From a checkpoint of a small mixture-of-experts model trained on Wikipedia.
Training: a variant of SOAP for the experts, 289M tokens, 4416 steps.
Below are experts of layer 8 (counted from 0) of a mixture-of-experts language model. Rows are named router (the router's row for the expert), gate (a neuron's input weights, with its number), up (a neuron's input weights, with its number) and show model dimensions 0-255. Each number is 128 + 32 x the weight over its row's rms, rounded and kept within 0 to 255.
After each expert's rows: a language model's description of what the expert responds to. This comes from a sample of Wikipedia text that the model never trained on.

# expert 16
router [127 149 119 131 160 117 156 218 144 143 203 131 127 160  77  63 114 132 112 101 119  46 119 117 118 111 141 149 165  92  94 158 127 146 108 131 142 221 172 143 108 124 144 133 121  99 128 122 159 107 107 138 142 143  85 124 151 172 139 159 138 119 107 185  87  89 163  83 147 110 103 141 103 130  98 146 167  64 135  97 126 106 185 100 109 120 128 178 105 156 193  86 166  94 140 168  90 138 162 169 119 148  55 142 167 183 126 126  61 105 148 175 128 173  88 117 104  91 170 123 136 135 100 188 160 146 105 170 136  98 126  99  39 122 159 149 134 135  89 156 143 158 123 107 124 132  95 176 125  87  80 124 178 131 142 100 133 139 141  63 106 120 144 114 160 150 122 104 116 185 122 200 128 124  94 131 117 129 117 158 127 110 101 129 155 135  90 128  87  71 118 109 150 173 118 122 189 192 107  86 128 155  94 150  92 150 111 193 124 158 129 143 194 122 150  94 107 164 125 156 117 101 108  96 143 174 110 159 118 177 110 141  93  98 124 119 228 109  77 109 104 125 118 104 122 153  86 181  86 156 147 162 144 134 105 196]
gate13 [113 167 100 137 137 153 112 113  78  92 195 184 117 139 114 117 179  85 142 112 171 123 139 159 190 116 191 112 168 133  80 124 112 132  70 129  93 140 156 145 118 160 169 152 119 117 215 163  90  83  82 159 168 143 165  89 133 137 152 100 119 147 164 109  50 119 196 187 135 139  68 137 157 148 130 129 152 104 197  51 158 161 109 112 119 131  62 127 138  97 139 115 172 166 126 114 105 165  88  92  96 132 106 151  61 114 107 132 111 105  71 156 178  89  83 109 105 100 196 138 155 124 106 108 110 165  88 100  93  95 127 198  80 109 134 152 137 144 127 140  98  92 167 112 142 114 100 102 111  91  82 154 165 151 119 104 135 133 190 116 138 175 136 114 148  90 100 147 117 113  68 173 139  99  80 160 114 155  94 188 113 105 101 137 111 135 130 163 136 158 110 163  90 176 165 104 125 106  85 118 138 133 129 126 134  86 102 107 138 138 102 181 140 161 103 164 101  58 114  98 139 149 120 130 148  99 148 144 165 146 188  49 148 146 138 183 147 102 139 164 159  93 118 126 161 143  90 130 157 114 140 136  64 139 131  59]
up13 [111 129 118 127 123 160 185 132  82 122 130 104 119 100  76 105 108 113 150 145  86 119 117 179 139 168  96 123 162 149 174  89 118 126 124 116 175 132  68 143 118 155 124  96 151  96 115 125 177 130 119  64 120 162 106 126 156 115 106 129 153 149  85 157  97 153  81  96 139 127 186 185  82  90 187 102 110 101  85 163 142 141 199 112 145 143 159 150 158  78 175 198 124 115 107  95 159  99  74 143 191 107 137 143 188 152 130 122 126 143 129 135  79 163 229 120 126 155  93  99 129 110 137 177  50 114  92 131 142 163 152 113 185 101  95  94 160 105 113 105  90 134 187 160 100 117 101 107 189 115 135  90  73 101  79  78  95 120 145 157  99 149 126  89 139 105  93 124 102 165 118 121 114 157 122 122 104  90  94 118 106 132 165 140  95 122  91  95 150  64 145 131 168 127 159 141 120 178 203 153 113  94 132 138  95 111  89 107 150 156 162 113 125 118 149 130  74 197 135 108  89 145 177  47 133  97 102 146 145 143 130 119 123 157 128 103  91 200  77 115 119 136 108 158  72 102  73 116 118 127 172  74 194  91 118 105]
Description: Articles and modifiers. Articles and descriptive adjectives before nouns, such as a, new, former, nationality adjectives after "is a"; also table-separator hyphens.

# expert 30
router [168 100 154 120 132 212 130  90 106  80 204 128 130 153 153  66  86 137 125 149  89 111 139  81 126 114 110 127 124 142 133 209 127 118 149 113 102 120 108 209 115 159 152  36 135  40 103 172 121  67 147 204 196 158 113 120 142 177 105  88 111  55 121  65 141  66  79  88 130 130 139 156 151 113  57 129 158 121 122 133 134 110  62 140 129 130 134 125 102 136 142 151 174 152 128 223 141 107 185 117 123 113 111 148 107 139 123 112 123 111 135 165 124 120 128 123 119 148 115  94 181 155 181 135 134 120  95 106 132  73 131  80 162 103 151  87 153 169 125 150  94 161 146 132 118  79 105 167 132  79 106 114 102 159 129 152 147 116 127 111  83 131  99 102 114  86  66 134 131 124 106 113 105 140 120 115 115 165 138 167 192 148 123 106 143 130 119  93 111  46 151 126 131 121 132  80 140 122 166 132 151 159 148 174 118 161 128 119  73 100 100 171 151 153 175 134  91 100  92 118 126 147 117 113 112 158 148 105 173  76 132 187 176 138 144 135 152 160 150 127 121 163  87 157  95 120 150 148 198 172 141 189 143  80 117 162]
gate1 [106 150 194 109 151 129 163 129 173 179 178 155 140 132 133 102  87 188 130 105 160 164  73 110 116 123 123 121  99 200   6 103 145 123 131 109  64 111 149 148 126 129 137 126 134  97 168  65 162 139  79 174 116 139 127 162 128  82 100  74 121 120 164  78 143 198  80  99 125 123 154  86 156 121 146 126 161 162 123 137 114 150 152  65 147 146 126 125 132  63 112 101  81  62 127 117 128  86 172 169 118 117 126 132  79  96  91 125 107  92 151 154 138  81 127 211 132  56  96 125 113 129 168 170 125  69 160 174 116 149 125 119 106  95 130 153 147 162 127 139 188 149  94 115 145 165  97 127 102  89 130 125 148 160  97 126 127 129  80  98 163 135 156 101  91  76 127 149  69 126 197 143 146  68 133  94 120 171 101 151 108  83 109 111 120 100 119 108 193 108  95 113 108 191  79 114 181 223  92 144 129 129 118 142 120 102  77 113 115  94 142  80 110 105  85 144 143 109 110 128 110 112 146 109 128 120 167 165 199 104 141 157 154 141 140  93 109 120 129 115 148  92 121 105 100  95 103 158 145 162  99 165 143  84 106 130]
up1 [ 92 131 218 126 205 190 141 134 145 122  66  83 131  87 164 155 102 125 162 174  87 207 114 160 133 105  74  30  77 128 136 126 142 174 101 153 119 118  57 109 124 121 149 137 184 171 107 121 112 157 114 110  94 127 138 159 164 134 145  84 110 123  98 112 130  92 144 117 114 102 134 134 123 128 161 116 133 114  92 129 125 162 140  38 120 194 123 137 133 149 186  80 119 122 124 115 148  64 134 127 134 104 118 136 104 110 160 141 102 110 177 130 132 110 146 157 133 146 108 134  62 128 113  47 125 134  86 134 136 160 177 144 128 147  98 110  95 126 170 136 136 135 173 147 112 115 137  77 126  79 191 142 152 163 101 145 129 105  95 154 202 162 120 173 105 136  68 147 129  98 165 110 108 107 140 112 118  86  98 125 136 115  81 133 157 115 134  91 156  55 123 145  93 166 160 168  81 143 141 121 163 126 180 186 169  97  93 114 117 121 102 104  91 140 124 132 135 126 124 159 148  72 169 131 165 165  87 132 160 126 114  85 188  82 166 131 126 172  72 129 100  92 140  89 110 182  74 208 118 195 106 128 147 155 137 103]
Description: Closing brackets and quotes. Closing parentheses, quotes and braces ending a phrase, plus final words of place names such as Stadium, Avenue, House.

# expert 54
router [ 78 104 132 112 149 142 163 161 149 123 103 115  88 107 122 132  82 149 105 102  84 142 108 158  89  46  94 117 192  98 119 216 150 146 151 110 136 177  96 166 160 126 123 132 113 136 173 167  76 126 133 166 113 155 103 177 121 146 128 162  86 104  78 126 106  98 126 126 150 151 109  96  86 181 104 170  91  80 122  90  94 102 142 125  80 122 150 153 137 201 169 148 131  79 157 141  80 119 221 127  35 178 102 167 159 117 162 116 140 142 108 108 136 115  94  71 153 103  87 109 122  96  97 164 153 115 161 133 122 145 141 118 106 169  89 101 156 157  94 152 127 104 161 105  92  64 133 171 102 110 113 154 120 125 134 174 184 135 167  81  59 156 148 100 148 114 152  90  98 163 157 142  58  84  99 158 120 138 131 102 160 124 156 173 145 106 122 127 132 105 128 105 187 166 119 111 161 135 155 177 129 130 130 164 143 168 127 165 190 144  87 163 143 129 158 211 148 145 135 132 142 127 105  85 133 123 221 114 183 144 117 130 114  67 170 119 154 146 100 169 106 133 168 125  97 138 127 184  95 115 147 138 116 100 166 180]
gate0 [169  59 157 128 110 149 104 147 143  86 153 132 118  72 122 102 127 117 168 123 136 103 203  94 129 108 126 123 146 117 154 174 133 105 120  71  96 182  85  73 198 157 141 114 152 163 127 107  92 141  92 156 119 130 117 137 115 136 168 169 149 107 164 170 114 124  51 174 164 148 110 150 150 126 130 126 160 140  97 143 180 114 126  97 101 108 151 104 169 179 171 118 131  88 125 166 147 103  92 107 142 141 179 106 151  94  52 109 122 138 136 132 122 115 151 186 109 103 105 158  43 171 181 147 141 142 124 110  70 137 143 138 165 118 197 151 159 105 108 116  75 105 101  97 157  90 137 142 141 127 137 153 147 112  94 123 179 100 208 159 145  98 156 135 185 155  87 150 103  96 150 135 123 120 127 152  97 172 173 110 153 160  77 101 124 142  77 116 107 129 145 179 167 175 148 111 184 145 178 123 138 161 144 117 133 116 116 151 117 164 114  95 168 137 173 164 167 154 104 144 109 156 156 106  73  41 118  72 143 147 129 104 119 129 129 143 130 115 155 161 106 100 160 174 135 129 188 126  96  74 237 182 142 175  92 192]
up0 [111  72 137 158  83 168 173 189 139 129 128  89  60 139 114 138 119 144  94 146 170 106 173 105 104 129 164  89 119 112 155 222 140  98 184 183 105 166  79 152 106 141 141 120 134 129 134 214 122  71 137 107 108 126 119 121 138 125 103 118 115 102  99 127 120 117 108  87  56  82 131 115 132 110 190  99 158 110 113 176 116  38 136 147  87 112 105 127  96 128 120 132 128  94 119 161 182 168 153 103  82  86  45 140 170 132 137  85  92 124 117 131  98 127 151  81 102 106 138 110 112 218 117 143 155  79 112  87 182  73 133 181 149 107 139 102 142  86  83  62 187 145 114 104 124 116  97 154 127 119 122 111  82 119 107  69  83 129 128 147 140 156 127 133 167  68 117  90 109  97 135 103 124 142 144 156 160  45 129 116 125 126  86  68 179 132 101 191 126 153 136 116 147 123  78 158 130 132 135 125 113 129 130 125 159  88 155  93 188 114  98 165 125 131 133 136 160 166 129 118 117 140 131 133 112 158 134 114 128 145  87 133 188  83 100  44  88  85 125  83 146 121 127 103 151 123  67 142  96 159 136 128 205 151 136 141]
Description: Lowercase word beginnings. First pieces of lowercase common words after articles, such as lo(bby), pra(irie), fe(e), trans(it), con(quer).

# expert 42
router [158 167 119 111 127 188 171 121  93 147 130 162 134  99 105 123 116 161 143 154 117  85 147 126 159 124 162 179 141 117 127 146 154 131 141 135 136 193 132 176 156  94 131 152 128 114 105 149 156 120  65 139 129 148  73 145 138  95 118 164  51 153  92 115  73 140 102 123 159  51  96 128 133 159 118 168 202 105 150  66 148 101 140 172 144 155 109  97 113 160 134 125 142 115 133 160 123 135 133 172 147 132  94 142  93 133 150 167  96 168 107  94 107 136  84  81 110 139 169 149 128  54 171 145 183 110  97 236 174 136 136 131 110  96 153  93 154 138 126 147  94 115 144 188 115  63  92 147  79  95 147  77 230  80 124 149 192 173 140  52 104 147 102 104  99  99 179  89 115 128  94 145 124 135 116 126  96 149  82 108 170 184  89 100 142 106 153 151  70  62 165  94 223 150 110 120 168 139 145 106 134 119 102 144 134 137 158 164 154 118 104 145 147 105 146 132 109 143 139 149 178 103 155  83 127 196 147  79 109 107  94 134 175 152 153 144 148 134 126 140  93 118 112 138 139 104  89 144 174 160 156 139 107 103  77 154]
gate0 [130 129 143 102 112 154 174 119 117 150 121  77 139  94  99 162 128 162 122 129  90 137 124 153  98 190  79 175 138 143 148 129  98 160 119 170 152 106  94 155 102 156 130 125 187 136  60 135 115 168  88 165 156  86 130 160  83 174  86 154 132 120 130 133 114  73 128  64  88 123 112 139  54 151 148 149 106 107 166 129 153 161 172 109  68 117 118 156 120 114 140 139 157 120 101 133 144 161 131 150 123 155 140 111  60 145  64 159  93 166 111 120 112 160 135 152 108 136 174  86 137 136 135 108 154  72 135 149 144 135 122 167 141 120 117 111 161  98 148 161 151 126  55  78 164 112  96 138  89 125 192 120  94 123 129 100 107 146 179 132  46  91 141 106  67 155 146 132 174 126  69 122 129 182 166  82 136 155 130  91  70 131 144 115 156  80  98 149 142  90  70 147 149  67 126 173 141 134 168  49 178 169 152 137 120 146 135 151 145 216 115 114 102 126 153  86 138 181 119 128  87 138 139  95 163 134 164 187  82 136  97 186  81 194 101 129 110  96 111 138 131 112 154 159 175  68 107  56 130 163 159  76 125 180 111 136]
up0 [145 131 146 160 171 125 126  77 128 151  89 138  77 167  79 138 115 152 132  60 109 133 101 150 112  75 176 104 150 107 129 134 147  43 121 166 170 205 163 131  88 189 148 106 147  77 140 157 126 116 139 195 164 120 105 123 147 110 116 142 113 103 160 108 149 106 142 169 132 116 166 127  94 137 129 136  83 125 154 141 165 158  69 140 204 166  78 102 202 154  75 183 179 118 105  88 108  96 127 103 120 164 132 145 120 171 113 121 138 148 159 142 109  70 133 145 168 112 208 111  81 147 107  83  98 168 121 175 156 139 144  93  87 164  70 106 135 148 116 147 171 130 124 136 138 100 148 159 128 128 158  95 185 144 112 122 125 162 129 111 128 167 104 154 176 192  75 161 131 111 149 141 109 191  96  99 129 179 139 142  85 106 130 139 134 163 136  87 108 124  93 133 137  86 100 168  87 155 161 138 116  91  86 165  83 164 123 103 176 138  71  70 132 167 137  56 127  53 156 142 157 144 123 119 167 139 137 161 132 105  81 122 107 204 121 134  68 107 126 171 154 149 137 116  94 121 101 138 204 144 119 142  95 107  80 144]
Description: Determiners before nouns. Articles and possessives after prepositions, like the, a, his, her, their, usually before first, same, season or time.

# expert 21
router [131 140 148  94 185 125 125 183  92 134 160 165  74 103  52  87 123  78 162 138  96  95  80 114 161 104 104 181 176 127 136 169 119 158 106 102 153 124 123 220 103 114 105 132 100 114 111 163 111  95  99 139 156 103  87 166  94 112  82 154  83  84 110 115 128  99 147  55 136 120  77 147 114 148 142 167 113 163 205 133 153 119 159 153 123 231 163 183 111 168 200 142 170 106 156  96  92 156 111 108  75 127 110 132 111 103 141 141  67 114 138 133 121 122  80 141 151  29 200  89 125 158 132 114 154 126 119 168 162 141 124 118 108 141 116 136 168 116  89 148  99 114 144 159 103 149 114 138  81  82 116 122 154 125 178 170 185 117 145 100  83 135  79 123 176 120 125  81 130 165 118 122 114 161 122 159 134 159 118 118 127 145 126  96 141  84 108  78  80 110 147  94 137 125  93 122 132 160 144 130  86 162 110 163 175  83  87 174 161  72 136 156 151 190 103  95 113 136  82 152 132 153 158  70 118 155 128 126 128 119 102 179 134  90 141 112 139 160  62 115 120 130 106 120 146 122 133 214 179 128 131 156 176 132  89 129]
gate2 [155 183 124 124 186 131 119 142  85 112 152 138  76 129 121  89 147  51 165 152  65 103 145 177 157 140 158 141  87 115 164 148 147 121 126 141  79 107 114 117 125 134 124  73 156 150 144 119 123  69  91 113 172 117 155  80 129  93 121 166 119  94  93 159 142  51 173  66 120 172  93  94 169 150 123 182 147 111 145 170 162 178 157 120 138 166 108 188 126 162 143 105 179  92 131  93 124 121  77 152 144 106 111 122 100  89 166 148 157 125 184 100 106 105 132 154 108 118 106 121 132 175 159 194 127 122 133  90 209 132 189  94 100 103 126 158 153 123 118 140  92 125 183 139  99 129 141 146 153 168  83  95 107 115 104  92 180 153 191 178 157  79 116  79 122 127 130  83 129  76  80 206 137 105 105 103 123 119 119 124 146 166 134 183 124 124  84  89 118 104  87 155 108 130 153  73 111 192 120 144 112 101  97 177 146  40 123 145  78 122 159 128 109 159 127  71 145 114 145 108 166 169  88 153 134 161 148 117 161 159 143 110  99 123 164 160 112  93  43 107 120 163 177 126 132 111  82 120 161  94 172 125 128 150 101 114]
up2 [150 112 121 152 127 121 120 117 136 116 105 109  63 156 137 115  77 142  86 141 107 141 120 164 140 131 109 189 108 140 164 175 123  89 103  98 134 125 178  99 136 188 126 146 113 153 122  72 130 111 120 179  91 121 137  80  98 147  69 172 105 113 119 115 115 118 151 135 114 201  63 159 182  95 139 159 112  74 102 101 110 151 129 178 150 131  91 143 123 147 172 165 147 124  77 135 131  92 155 116 121 114 171 138 174  33  80  97  93 147 121 112 232 112 136 114 112  74 118 175  95 106 115 149  62 139 113 123 126 136  62  79 113 126 123 204 115  96 165 144 142 108 169 179 198  89 184 159 128 171  95  92 116 124 153 151 137 139 157 140 148 137 148 151 134 140 159 139 154  86 122 175 114  84 140 151  96 136 117  95 130 101 133 161  50 111 121 175  88 112 163  60  40  98  88 110 138  57  78 149 116 107 107 124 145 143 102 172  80 136 167 100 128  98  97 133 109 157 142 121 118  88 105 167 144  82 148 117 143 151 192 146 181 130  83 134 129 128  91 121 119 108 151 144 123  95 120  90 102 142 107 131  90  66  63 104]
Description: Prepositions after verbs. Prepositions and linking words following biography verbs and nouns, like served as, joined forces with, advisor to, member of.

# expert 33
router [145 123 115 106 117 169 151 101 123 145  87  81  70 118 114 135 124 132 151 107 132 108 128 126 124  86 109 117 154 121 158 135 190 120 113 138 123 201 178 144  84 126  81 106  88  89 183 134  46 135  99 101 126 191 165 110 108 154 109 135 110 173  89 142 157  58  89 137 141  97 159 173 116 135 131 180 190 144 120 130  76  95  86 187 108 150 115 155  93 136 145 148 155  73 120 161  54 103 147 142  61 114 146 184 149 102 160 108 154 131 108 160 138 118  74  93 134  99 131 153 140 133 179 108 169 174  77 118 168 126 153 138 124 152 139 125  97 172 100 179 141 105 164 125 130  69 106 177  87 103 144  98 153 144 143 170 193 155 142  43 164  73 121  67 143 128 127  65 136 161 203 123  79 101  80  76 122 154  95 100 113 156 139 116 130 104 153  90 129 129 110  77 147 141 122 105 136 118 159 158 103 145 146 122 129 126 133 175 141 134  75 153 137 188 130 115 117 143 159 191 130  85 180 121 114 136 181 150 116 120  62 116  48  98 141 120 185  87 130  88  96 137 128  90 124 167 175 144 110 140 119 119 122 136  98 188]
gate0 [154 140 147 128 124 126 180  98 116 125 169 151  90 153 177 127 155 171 115 115  95 156 139 148  99 125 137 117 114 142 102  84 110 175 120  31 100 143 145 147 120 108  86 119 195  42 158  90  77 173 159  95 117 166 175 229 102 124 104 157 120 160 156 130  69 121  76 136 139 113  98 132 132  96 119 177 103 104  86 118 158  90 141  51 124 175 140 156 167 102 136 142 163 129 148 131  63 102 156 138  55 102 135 140 130 114 136 145 129 139 148  72 150 131 108 150 110  91 179 117 107 104  68 123 117 179  61  98  91 154 163 164 124 172 150 160 166 123 121 107 140 144 126 132 113 105 199 146 143 126 133 138 151 159 106 197 121 151 132 138 111 133 111  97 140 147 191 132 110 114 152 146 201  76 167  96 130 153 154 135 136 129 131 124 108 140 154  95  85 144 162 132 105 126 190 151 157 113 110 104 104 171 128 116 112 140 159 122 124 160 203  98 130 155  91 165 169 140 140 208 140 170  98 151  87 153 176  51 127 119 149 108 138 118 122  52 139 126 172  95 133 124 120 163 120 138 129  41 143 153 156 144  99 206 121 151]
up0 [143 168  88 136  89  99 125 143 137 100 161 113 157 114 141 147 162 186 120 109 101 106 122 137  86 139 157 166  92  72 128 118  71 137 166 146 133 119 120 116 149 194 120 132 143 155 109 158 129 135 141 186 101 116 136 123 135  96 102 152 145 146 147 113 156  96 175 159 146 137  62 144 124 168 157 119 161 160 173 113 100 128 131 167 124 161 122  98 142  69 128 117 143 111 110  99 140 184 125 125 125 117 139 183 104 110 105 130  96 202 151 132 127  81  87 135 156 137 146 129 143 124 112 138 149  77 140 155 133 149 107  62 158 106  80 128 167  53 140 183 124 209 219 157 164 100 185 130 154 136 130 174 134 153  74 123 149 173  94 106 168 158 145 177 136 136 137  56 137  88 159 108 116 148  50 176 120 149  57 147 167 155 124 129 137 138 147 141 114 135 121 125 132 129 196 120 150 119  92  90 101  98  89 143  95 131 144 139 144  41 152 135 116 142 154 140 171  66  69 112 124 118  64 177 145 144  74 130 118  81  97 124 150 114 126 114 147  77 173 196 207 113  65 160 158 151 162 135  73 165 176 146 181 162 114  83]
Description: Latinate word openings. Opening prefix pieces of Latinate adjectives and verbs after is/was/a/very, such as in-acc-urate, int-act, ex-acting, sur-prisingly.

# expert 22
router [120  98  57 118 147 158 215 143 184 147 107 119 112 167  79 128 136 161 106 118 155 132 166 160  88  24 110 121 154 139 117 149 141 149 136 116 120 177 167 168  86 102  91 128 106 133 130 119 111 142 119 148 144 137 125 112 151 168 144 135  98 151 129 121 121 118 154 152 106 108 118 110 127  93 142 151 131 112 119 109  52 107 128 124 121 105 145 128 104 197 216 161 170 102 198 165 124 146 116  95  50 133  47 202 136 149  93  66  97 162  95 155 168 171  43  73 138 113 142  84 152 106 113 117 147 165 115 128 155  95 208 120 103 121  91  69  97 159  81 175  82  94 147 106 141  91  94 136 143  68 151 122 142 133 116 143 153 138 181 125  93 160 114  83 108 137  80  89  89 161 132 142  47 113 114 132 118 159 136 138 133 141 133 110 152  79  91 126 120 127 141  47 189 103 136 161 153 161 150 137 136 157 132 137 139 163 101 125 142 156  83 189 166 153 163 159 143 143 102  97 125  96  81  97 126 139 163 140 138 111  96 106  84  52 172 135 134 114 156 124 121 123 124 106 137 143 140 152  94  97 181 151 165 151 100 111]
gate1 [183 133 133 128 177 137 172 140 194 123 138 139 159 110 161 123 130 157 101  62 100 121 141 159 133 138 130  71 101  95 171 103  89 185 107  96  97 156  96 145 121 105 148 130  99 194  64  98  80 166 113 147 171  86  90  90  87 125 112 130 105 140 120 170  94  68  64 144 121 165 150 110 155 129 153 178 171  86 149  89  73 124 142 170  71 161  90 126 144 176 118 102 154 147 190 116 139 106 114 131 135 147  92 135 150  78 137 104 118 160 126 139 142 152 108 108 202  99 135  96 103 145  81 127 154 111 131 137  76 130  97 126 149  34 152 139 131 110 118 116 134 123 178 131 146 135 114 129  83 127 112 173  80 173 110 148 183  66 100 119 147 148 140 137 126 150  83 107  73 136  99 101 120 144  61  99 130 111 127 163 153 131  98 159  95  85 142  87 173 151 143  69 143 100 116 188 118 106 136 194 165 106 171 118 191 142 148 105 111 122  84  88 159  64 116 134 156 154 132  88  87 133 164 108 165 108 205 171 148 130  44 128  61 145 113 136 123 129 166 108 104 170  84 118 191 128 146 123 157 120 137 145 109 166 141 173]
up1 [212 181 131 130 125 113 216 142 107 181  40 107 123 103 103 170  85 122 105 156 124 153 143 123 193 104  59  74 126 144 150 153 154 141 133  77 179  89 194 130 119 158 116 124 133 107 120 146 105  89  99 167 130 110 162  98  99 161 139 128 136 147 120 131 103 114 117 100 164 124  73 191 118  98 161 112 117 145 127  94 125 133 114  57 161 128 148  97 133 166 199 139  99 145 117  93 195 133  96  71 126 134 131 157 154 119 162 123 172 142 133  73 127 115  97  85 145 143 192  80 179 104 157 108  94 120 158 140 114 121  91 140 117  84 161  88 123 171 125 165 100 103 105  72 145 140 161 101 142 127 107  85 105 160 105 156  92 180 202  70 178 196 134 155 131 136 162 135  94 129 145 159 126 105 163 136 108 113 147 104 113 148 134 145 182 152  89 109 124 118 123 146 134 100 161 145 137  92 159 168 123 171 187 168 127  91  75 128  94  80 189 174 127 110 200 152  96 155 113 118 153 132 149 104 139 156 227 116 113 149 134 125 100  98 122  89 115  67 113  93  98 124 158 137 133 138  67 142 129 154 103 143 109 116 177 139]
Description: Word-initial fragments. First pieces of split words, mostly prefixes and opening syllables such as pre, sub, trans, rel, cl, in running prose.

# expert 61
router [146  88 129 106 126 157 185 151 131  90 172 124 205 156 114  96 133 117 148 116 128  74 125  73 161 111 141  97 215 214 160 188 107 154 139 136 104 167 178 186 167 100 138 121 129 103 156 158 125 115 210 143 120 178  66 128 142  91 117 113 166 144 109 127  63 118 120 112 170 120 102 182 105 118 110 162 181 100 129 153 113 151 150 160 101 113 128 151 100 179 164 154 155 101 167 135 136  80 142 131  72 124  96 162  98 136 102 118  83 125 116 128 129 128 130  80 126  82 173  64 162  95 107 177 146 176 139 131 133  92 109 119 122 108 151 160  93 119 130 175 131 121 135 195 162 152 114 120 153  88 135  84 153 138 175 154 168 134 124 128  68 174 105  80  99  70  96 143 130 142 136 107  84 162 119 146 147 200 145 102 187 119  89 137 163 123 112 125  97  93 148  99 164  70 112  76 134 131 127 162 112 143 115 176 118 168  86 168 112  79  83 115 106 194 180 145 135 201 162 112 154 148  83 109 121  98 122 165 133 127 158 169 123 133 140 100 179 132  98 131 151 168 109 152  95 132 198 113 138 103 117 204 131  95 137 134]
gate2 [106 102 170 117  90 106  57 166 142 144 173 172 129 142  53  95 129 111 152 100 157 100 199 137 155 122 173 139 148 101 102 145 119 120 142 128 115 149 186 148 112 160 113 139 144 186 121 126 198 192 143 137 160 162 123 130 168 115 101 178 155 155 135 150 123 131 124 141 104 116 138 115 154  60 120 134 121 119  67 120 169 161 110 200 144 125 165  57 145 169 120 122 180  66 138  89 151  78 117 168 114  73  71 125 122 157 118 123 177 143 121 141 122 135  97 109  99 130  99 115  66  85  79 146 147 188  95 151 142 118 114 156 110 103 120 192 138 135 128 145 145 139 101 149 173 119 152 207 170 110 134 119 109 146 173  50 207 108 141 102 130 167 102 160 143 138 110 162 140 108 106  98  63 131 157 145 127 152 131  94 160 167 138 189 112 142 104 142 171 116 173 160 104 149 123 115 104 153  90  82 151  73 146  86 148 113 129 125 155 173 137  88 135 168 110 160 169 194 220 126 133  74 121 113 142 124 175 118 113 123 129 157 163 167 105 125 167  35 138 170 155 122 179 131  94 157 126  77 108 124 105 109 107 107 150 137]
up2 [191 105 129 139 171 162 163 148  98 119 112 122 118 144 128  86 134 169 113 122 148 126 101 130 101 113  75 127 157 179 166 179 110  85 104 138 153  97 100 124  89 136 125 109 130 122 130 163  60 101 121 127 150 157 126 121 159 135 169  83 163 119 134  72 150 121  65 135 149  96  82 127 188 129 114 137 156  79  75 121 131 107 106 119 146 160 176 130 115  62 190 198 118 107 139  77  68 188  28 134 162 140  99 124 169 175 129 160 124 156 137 194  97 117 129 166 186 149 116 106 144 134 130 132 111 110 108 147  92 109 162 161 125 146 108 139 158 118 119 103 188 162 140 130 159 115 218 120 114  76 160  86 157 162 143  80 159 139  79  97  88 106 127 153 141  94  95 124 112  74 137 101 123 116 142 152  95 131  76 130 145 174 108 132 108 153 131 111  84 138 213 142 141 122 141 181 129 146  86  95 175 128 148 172 164 114  23 136  95  93 126 227 154 139 108 140  46 148 146 133 133 135 120 156  91 106  70 112 124  90 115  97  89 123 143  79 105 115 142 134 168 124 152  82 133 163 173 108 125 121 115 119 110 141 183 134]
Description: Plural noun endings. Plural and agent-noun suffixes closing a noun before a comma or "and", such as -s, -ers, -ations, -ments, officials, workers.

# expert 34
router [ 95 100 126  58 200 110 190 149  89  95 132 151 144 121 137  81 126  96 126 130 114  79 148 144 161 122 129 141 150  97 179 137 162 121 186 146 132 173 157 129 160  99 133  71 108  80 132 165 137 141 131 176  97 170 115 123 101 151 133 160 132  83  76 139 135  92 149  73  97  52 118 130 126 140 101 131 142 109 151  70 146 109 113 141 129 150  99 117 125 179 129 151 182 117 109 193 150 116 192 143 103 125 110 150  36 153 143 124 175  80 143 161 108 133  65 122 104  75 188  97 149 137 118 106 142 179 183 109 138  94 180 128  90  92 110  79 112 218 148 192  76 169 134 158 109 118 124 214 132 116 137 110 104  84 130 168 125 136 121 110 131 158 147 122 129  94  76 116 152 127 121 127 142  97 108  72 110 161  85 115 152 132 117 174 127  92 140  70 163  73 115 154 156 154 129 120 140 153 162  65 147 147 127 134 122 155  94 141  78  90 170 187 117 167 201  85 153 106  84 159  59 116 118  85  86 187 139 150 144 130 105 147 153  96  89 174 148 161  74  99 103 120 134 145 106 177 118 124 120 131 129 141 154 141 113 133]
gate0 [138 150 149 107 133 128 105 131 174 178 201  99 150 135 173  27 104 133 147  73  89 144 198 140 130 118 136 155 193 126 103  86 132 110 136 119 159  86  69 117  81 145 185 137 121 121 106  96 150  78 147 113  38 107 171 109 123 133 117 122  78 148 166 163 141  91 135 120 146 105 150 128 107 126 120 156  84 173  83  48 154  37 186  95 132 152 123 146 119 129 187  81 123 118 125 113 122 195 153 114 101 122  71 108 111 130  90  69 154 139 132 151 140 118 114 134 116  41 155 163 114  92 108 157 157 139 103 113  82 178 112 160 122 110  74 114 123 187 177  78 125 125 128  70  89 148 116 149 107 144 163 114 125 137 132 150 103 157 146 143 136  82 113 122 162 121  87 182 121 203 144  77 160 139 125 131 120  99  58 108 184 128 133  95 157 153 149 192 103 120 126 109 138 104 131 112 130 108 164  96 111 178  75 156 127 121 158 153 184 124 134 135 109  66  98 180 135 136 126 111 216 167 150 105 116 127 157 118 121  97 123 162 157 179  86 147 140 129 135 119 129 122 125 118 151 120 126 151 131 119 116 139 144  44 143 135]
up0 [149 142 135 148 165 103 130 121 167 116 174 176  95 148 158 205 154 181  78 142  94 111 111 149  64 116 121 121 154 154  91 100 104  71 122  94 108 113 153 105 121 116 152 150 127 157 152 197 158 144 103 148 129 126 124 137 101 182 149 158 134 164 122 111 116  85 106 141 111 147 135 122  97 157 125 136 117 108 129  76 155 143 132 124 137 128 175 112 223 126 114 122  61 125  84 245 145 166 106  81 135 137 129 138 147 142  40 128 124 129 106 191 121 155  92 168 105  80  78 127 147 130 121 164 189 117 146 184 160 167 171 120 127 148  90 135 187 154 101 145 115 166 132  56  88 107  84 182  67 132 179 111 159  66 149 113 146 125 144  77 109 131 130 142 127 184  99  88  95 175  77 126 124 127 148 125 120 110 125 103  70 124 134  80  62 150 113 133 106 118  91 100 166 185 127 130 155  94  81 134 133 126  87 127 110 117 124  64 158 143 120 145 116 200  73  76 182 154 109  90 111 116  91  92 128 148  84 157 156 151 124 120  93 145 145 140 140  62  98 102 112 139 154 136 132 150  96  92 181 120 115  97 141 127 191 108]
Description: Quotes and punctuation. Opening quotation marks, hyphens in compounds like London-based, commas, parentheses and breaks before citation titles, credits or descriptions.